config.toml
balance_loss = 0.0159
batch_tokens = 131072
steps = 3494
Below are experts of layer 4 (counted from 0) of a mixture-of-experts language model. Rows are named router (the router's row for the expert), up (a neuron's input weights, with its number), down (a neuron's output weights, with its number) and show model dimensions 0-63. Each number is 128 + 32 x the weight over its row's rms, rounded and kept within 0 to 255. Numbers have three digits each.
Before each expert's rows: a language model's description of what the expert responds to; "gets" lists some tokens that make up at least twice as much of what it gets as of all text. This comes from a sample of Wikipedia text that the model never trained on. Tokens count by the router's weight.

# expert 15
It responds to: Verb and noun endings. Word-final suffixes such as -es, -ing, -ed, -s completing verbs or plurals in running prose (distinguishes, rebuffs, incorporated, songs).
gets: "ing ", "es ", "s ", "ed ", "ts ", "ting "
router:113116178137130074148116116171125152130142122140154146119066094126117117162107090141103153110119204169197127096169134120178091142180131114064177129101179095160198198128133152135135119149128125
up15:122142119151126117149156197130103043099109137117144092106203140126086109079154167094150146121135169080108160151095097104165092112092118112126173088126126149124104169167132073173100095187135166
down15:138132090132096046143151187122128139077131111081152112151105079111162085097088167097146165132108119143095152120091094153155118102127084164166125103110111143073128136084121085115125119116155152
up16:087083150095157122161134156151112121111164133127098158107102148183119111140134138102138137104167077142196122147149132097156171106224091182128139105139132125202139124134145153158109155100096134
down16:099154122141098073127120125096191131151116119157118124138132122106113122121129115142074094058107122139071144146101170141188109159132104116152129120107111153123143102140144040067115140194101121
up17:101134126153139188093111102114147165172115127078137111083134096119059145193120113121062108101181196101123104125146095064173059132144084137077082163152064112138144057086117114110174144154139135
down17:159158137142146127115100122139147144095126123111141107067187114154113156190085148142141074124137141123138132143150117115100131091126121128157078148179143151163128107142111155118148162138100154
up18:080089156097107096119126176087162122118089167045064136152123109064122111137112127218104174107122114075166120113074132110088134073110137148182163187110128141114131160125134161119122136094110162
down18:078175116205159125161163052163117110132177101124130139130136109132174133109088141114110134183168111049159130123121100103114098125086137135141117152155119147126121171112155072195119145144112072
up19:089102076111155063063109145080117091089116136168089114126074134109183133165125144145103119143115149111133110180134125107149139115076082160090127124129098120126110157162120143101141131113109155
down19:088102134102161141162139099159039128126143129178153131128150097131151096104093164093115111067192089153139155164145148102114101137159160117111125095148135097099170126138177119101143079119140151
up20:146082184122133094092170090157123095112114131129171171132175099157160103178139086122095106158081119064187120163161153125152165113181104159142116131160126135108076108161121142161115084123162114
down20:140089124126087153107150069136150117131145155137087178109115130076164080140098096069186157088102181145148172154104109137094127121144140115146117095116119137061123053136170101081091108177180203
up21:105080124142131149109122145174129112154101152122139137157097088110151141086134132108100149100164045141128170152078132093166109153142180099032132127100105157134137117123147190150206197181093099
down21:131104081155131124165092140117085116108079104102140053168112160125130168185139095113139148118217087135099135066121158119164134158140162114141149197122087091120112104138176095071175117115118130
up22:095163083152094148142125104215144164109120074051119102062198123137121120094119064124146131133173145120134146092164153141155124128148134120181137136071132166121106118132146141097116161153085130
down22:129142121124112145127120098108088070093138115149148148115150141119117109148087134140115083137156153148122132073125087149118095117131114141129187122087172095172145129167115193155144086113107153
up23:049136156089113135094128067162147093139095089055101094137069076123083121141106078115165148158149140139087105159153153116136120150101101172058125119132130167173187135101152113157133132173103093
down23:132118156139118177106178122164074115104131125121108125108081132152150129089085064123081147132115116129104155058170154187114127141100090175185130129076123135110110113189054153142081114122093138
up24:124108082139128147174154126097108129153092100124089172120142124119091054148158176100140119095102142151150181160110194132143130115128144110097100114175097111158141061097105066146132106179087125
down24:148209120128111126140082096133133130105120118095101106153176167155146102169138136113097117156150144109018147089158104151180149103124091100074124182103099095100120156118104151187128149132140114
up25:111132147127147150126132103117119138132162120046117109197094104150172105106171158146113124130122117102107150077131097055161132145101112112161130151138120095102148135146138147115137135134118126
down25:163147187109132120115117060158111119178118110106119106152103074116113091134133131135109156155115129114151114045146063162209172114145129113089100131120126066122161160213153115153122184139094169
up26:131120154130098169124151088175128167120176140208160119158101078118129154151111151150123119115140105075141151067099098110116185066105141117135134176147201135145111139113127075147188132150094096
down26:115159110081165177116142138132109114148093132091148096137131184120151086144081171127137103140182127127108089066195122170178130162111123098134212120080177143118161148173089221103122117104161128
up27:136154194192119135153080100132122092087079121144171110140127085183114204187134139093155138141166106148125126158155084110227120147131196138120122131091105173060124124093167177113160174135066082
down27:084088088139166118096095116113153156087137106159133135095206197107181174162126163114181075094073117122123120112128137102134108101145106137132145142122061047111172115120121154155161123171113158
up28:120066118150145140108152115201133189083142123088110127064150108130136163064120117115117238161185096138097138126182116121162152187139169138117096065101144158126138129129133122133115130150079148
down28:077205113108143113136103069131101173094130121160120133085146054120104070173155081177102101183166133085140097134156160153139170121165131116148133120060134074173135144107100131155155091065119132
up29:115125155142111087131132083155147137130126194088147139094095109136157124142113168060065091107167127163106129089144158100127156080093096150203137150152078145119086087117131101100156107097166146
down29:176136156127150113102134157089170120125119130096192183117169136142180115119170162150121156223143157114140094111101118208106105085131068177161088138168117149151060136122137195156103104116107091

# expert 5
It responds to: Final digits of numbers. Final digits and single-digit tokens ending years and numbers in dates, infoboxes, tables and scores, such as 194|9, 200|4, 2-|3.
gets: "1 ", "3 ", "2 ", "4 ", "6 ", "5 "
router:107154088091118066182116061134169207132092076182111096171098155104137106126151083139108092130102141175158106155114120142179124088064123130173131129135137143088091132114087192084121142125162113
up15:127141100140152127143139163165065041173076112115156089163111117106032137102100117105172119094144162132152140172160162104098146112130105175145097155230140099131133113155179140110109088153163150
down15:106128098078174156102180088118101101202171072068112122147142152132095071122124132105104145076098105149128146104052135169132119151162153108121159134157107143131086134126149160113114108079107087
up16:089076121131115057109141146051127109182158112092186154117129127150071134149077077141115093155140061126166127164159106143123147137103140091103186122141169133210174141096069148137121116135184103
down16:033222045134147066085145061161164127143105112151155161112127098113161130123072150120121139139132127146096127122136122126166144100112123149105120122134084126050130117149131187205148142134112196
up17:121120159154088156080076205183090167203097172129144201107102111146148134097126135172131136053076146149112147082083112111110136154160152077116154074140072109147121132088096135071150121151096161
down17:142121129096126092122117153159134144193113095137103160174140173133149113179129098123160136038111173204171146122125136120048145134151150113121177099126087151096116185098127175141108120132143103
up18:179124148111122069173116146116121096093093140086107046138157168093121139133120139153096115119095100128147145133084212098144128177110163089146172135168169129095082115121103119185126152161149152
down18:051141125135186150055160121176144123114121102081103078170122139121140168084059108111160121092156089103162187117094111075127207092149158147122110085099078096101117137127124086084127076115079139
up19:077136126131128073151138080152206139108138084147124108187043122111099120065122163103116109189122156165155103172132135136115105110167151115073136142120141124134086124102178142119117135101144068
down19:077089133172112121129134189165068109113107121141135134103187154088119158173095139173142115174150114099171157101235141072077111155121098111158093120169111172167117204139171091129111114144107111
up20:077145149080124126126142092147115159144168085094131148101118100112199153056130149101130128137055065124114094112112133144094104125182185126122165094188104188156153150135138188139159063092104093
down20:115169135080090135067148185136137085131142138146161160094129177153124113137152123128153105140166143120111100214122115100115136110122144125117107118103150119093147161107082206108092140114112128
up21:111148141144144115101126148104154142127100133094155147167131096114147217068195104169107132086126156151094162122146131088127117056161081109144123101088144172132137122142088111138152168124148137
down21:135145124197255136095101164092083127123166117166176117115149100086144115111106138114093076130148134152146158131152088047131158132080126160157138130144139126166135182164112086121197071095188149
up22:067157124099145122159203107117114123144124076178154090157099122188080114154135085085153168078135136128127141115170095126142147132154128161122108140165126127156111142088172143109107137152132113
down22:092170129098096138134119154112094098072110058140116103126144150136198136088067153127096107149132067128149110108106162083193125127090105133187155071116123119116152121150104151103152154125151106
up23:079137150111088156068103157112148225142148114098073101120151127140083088134158103066124102083147144143105154086122133159116111148121140159094171171133110151129128152116130146149197096123105101
down23:186184129125120221079134113124128131125119148120132161093135125084141111068153140136103056126140123159124112093034065140132123164094146142162157090134128189107131094115058139114163109151148144
up24:180114125161165192139155120077142139190116109113140127094134140133099141091115108165105148115100056094140104167112120171086103090093136119075152116173115133149122104121133132136150011065173123
down24:174087128072090086150116139137184111095101098129123115104131101163192099145109220124078099127146123107118140087150173106147120146120135142129133111121081102104154154120115090155122163139114082
up25:159104124178162104133060128131088150135120184115141102107088118156119102102121128146129137159165101142130151117156161103096139113137111162161144127162166129112162129093190096115168143175198110
down25:145140145105057094125138094113168095129077114038098151111150070078108081127172154149159098156149164142118170097154167145149118129167124121169133187056138102130135172096113104121143128131118132
up26:150171110119113168176111166102133155088142165141149162121110091129102103152155079101093124099158068115170051098150076069111181079114091129148178110166109155090083114104106124139146159105138097
down26:172123109130145117109071116084108088126116116149119113137075175137138106089130124173152120129078130101092181098142094126110152147091167114170161156038154157137120160137089102110137145063073095
up27:104142122158114142114138138143107150061132088171108066068117155132105113137156155119094151075194034147129103150157137154135175176110147128111166133073107132085141130096095118130159139117115194
down27:107108094183114097034160094132116125098115073141150110098142092154185117149134123090174140115113133098149131181135076150123144134147130155127095127195097093149146107193122114163124166116130147
up28:154104093147178076123181080120087123141222119148109122142127104102098168109091169148135185140157112061127112178161129035131137108124198103124135128086129107090105131163132109082147122128162089
down28:101125134201091120064112093101199104107134100115116061161126178196117150146141073136116106108129106131087092116109145119131076179074117112125097162111129141156139128103137134128096145141135206
up29:097125170110084138074162205107100135103089116141134133116124108087066113137120156160084112157063160142087099171131119099118130115189174112172138141098128100124103122128143082083187126106126099
down29:140101153177173180135063139142120105159147154200085119173120076143118163131182151107137118154157089133147090120089118125081148128176106166091100195120113117135082094187123152117121149142124125

# expert 30
It responds to: Digits and letter C. Numerals in scores and tables (1-0, 2-0, list numbers) and the letter c or C starting or inside abbreviations.
gets: "c", "C", "1", "2", "3", "0"
router:148111124098133122112074145120127121092098119115127076171160129133137097147105051159122151096112136080084133144112100128140097115110161045123154110143131142155155178041135089077090144206056151
up15:123097136122164167123096136168080120141184131165072087122145048127118155096120079141134069086145145121131090158150146118114069139153107089121116127142131143083117095111145085093101141135123127
down15:136156130104125171145113098089144107145164167142142166126191120107156113099070135148177161101157144160132138136055104077095105125143098127177135118059112108160125081132146100129095113151144078
up16:109053163117135155175221104117056104176158097133132135137131050167165115144155148139144156078124127144138143129091060143170131130132113135168178095101123177199184139155073127145124138129152145
down16:126131109170097154165087148094137093144064144131041138173139098119135100154105096039119110135154138113080102092095164113180119134175117093122110143123062131145139136148177093152164139150092223
up17:117074163106128173112047103137126129128094109142187117163149095155156071099112126112110148171120167122102190141099131137071120188102138121097062128128053109167117173173129142065144134170122113
down17:125111140147093148090122092175122121129174094135198106155103205135182089215152106152171119118164144146103118168154114212123078094106136131108108098137145119156149136162146123156112126126096134
up18:066094136064096108115139134082173115147146147113149112117091187126130125154146095165092173132114139104123081139089138096114142163113136137134164142162120192108145156102102164106138161095150098
down18:073142117156121102122101052140099087105098171128143085169141127115132135154065140130103111106133092171157162135146161133097130048173169108155144145129129090061108119113195138166066126153108098
up19:063116143174195101130118157180167100156088086109099111171107099120160139089093127113102106107102159093104106211141113137132143109133133189122122156078147096087158188130145138142173181139106101
down19:065182167144116144123127147113063162143132173188149106140151067107118052116144126107103103111151132157164184083172147103102120116089138179155093118157071176145118146114146144168133117097153090
up20:138139209124075093119165091133166123130146117106094137176209062053108125191190201192122119144115140161118117182113127129181137099147139091158099169165149119133128150119101157156160189146161137
down20:149113138130127100174135132148173036124108103155138116200091112163150087100153144109164103153168181090204135154106108188147115169085162125131183146131122159122159077134056110107099069139128195
up21:109063162124125130105090085122144141204159111126107109136182124062151163149126107106099101064094109057106164075153160051116162123142038158142136097141123196168232131109143129160181152140115142
down21:077172080119103090120144086198136104092092120145187115125104084186157107158139124139167121122183116096077117151139142139171141105125121133146122112146126061111095108144123126129125149160123103
up22:104135124131085093122178092134154095128115149127055135073120088145181153190158128162137142060131131104084110149145126105198116081179124146187104131114155164181134090128170132183077124124135132
down22:132152165099124120056087126148144122076105065111155150094129108087125146083099125105101116148130148144144121099125126095132168081132100173123120152095125073124122156130101097157186126185126110
up23:122129075071111188115126158130106120093124161135082065113102137118097147128137121123102162145109131142087139178126218170164156096049173098104148113115107084097127097087175125138187112136082063
down23:180151117106095128131122141135112122131056138149155096120143120068127068078102183121054127159116109127176111038145098194115120124138079158183135069117135161076110111107119143097155110171091132
up24:139099077106104152098221139054150128072124112100156148056173118141157112083135142130172090185082054126163135157148140121084081078152125104112133116152078143169115108109116080146131119107101131
down24:064145115132137096119083175137231063119133134200142174156119158176151147134185099125095100094114147104101087130155113068133140093163101106115141142176167100157097182128138117165119158142112095
up25:068058160160130153114115141126169112122157128178173099098141156150162121083132121108079121114087085119149187129149091124218122125074055138058153150149165180108121095099116147139073151146199162
down25:143147106138090086183104147144144104124105140109110084152071099114130049105130085121163139164114164078101118097110167094178105120171076113121146105141098087146166113132147137077133126097139106
up26:149106103122116140116098129126182151121126131154110105168129158114126081117104146141162149108080139116128053011137100150124096045130119164103183144126115106135104114103150099147169116129103066
down26:134124146152168136190120193116105087176158116117138148116121157105129119069104179142129171129135166156117069112133045200094144131159103133128191169121122103090135116160060128108074146077112128
up27:073173093145141145109099109169094113153127137108121117100160123142163122103153104119138168143192097173100124133080143171120118141099042123125146188104112124133148114121066160157149117201111119
down27:056171124130131125112139128108144134105121204132119144096162168167142124136179085173117118116089153108142126056088085165121183125156132143130151180172115104152134081074146116124126150174085165
up28:089102150089100121094182117111140176112127104106108153089137129169128175115172150120139144118151129153152107083186114099076121109118105099102148156066075105107101084122065143135150082106082063
down28:068158073174075103129109138116146135125174142157120114164127088165096153156165090131137092149151112090115087108110131197140104135142099124137105173116163128128114100096083164120168160112165131
up29:131120112118138129104107123168143106062157165104136116107104099155118199194127153139086114186082140176139135136129096153133117140126108131148089166171097112104052115117124142077159181097195111
down29:163101141140142088158126139129198114109111088118128156135163132100145126157150156177111134157160103093060110137123103176153137120131080097133162125069058149149112090167103147039115151147050110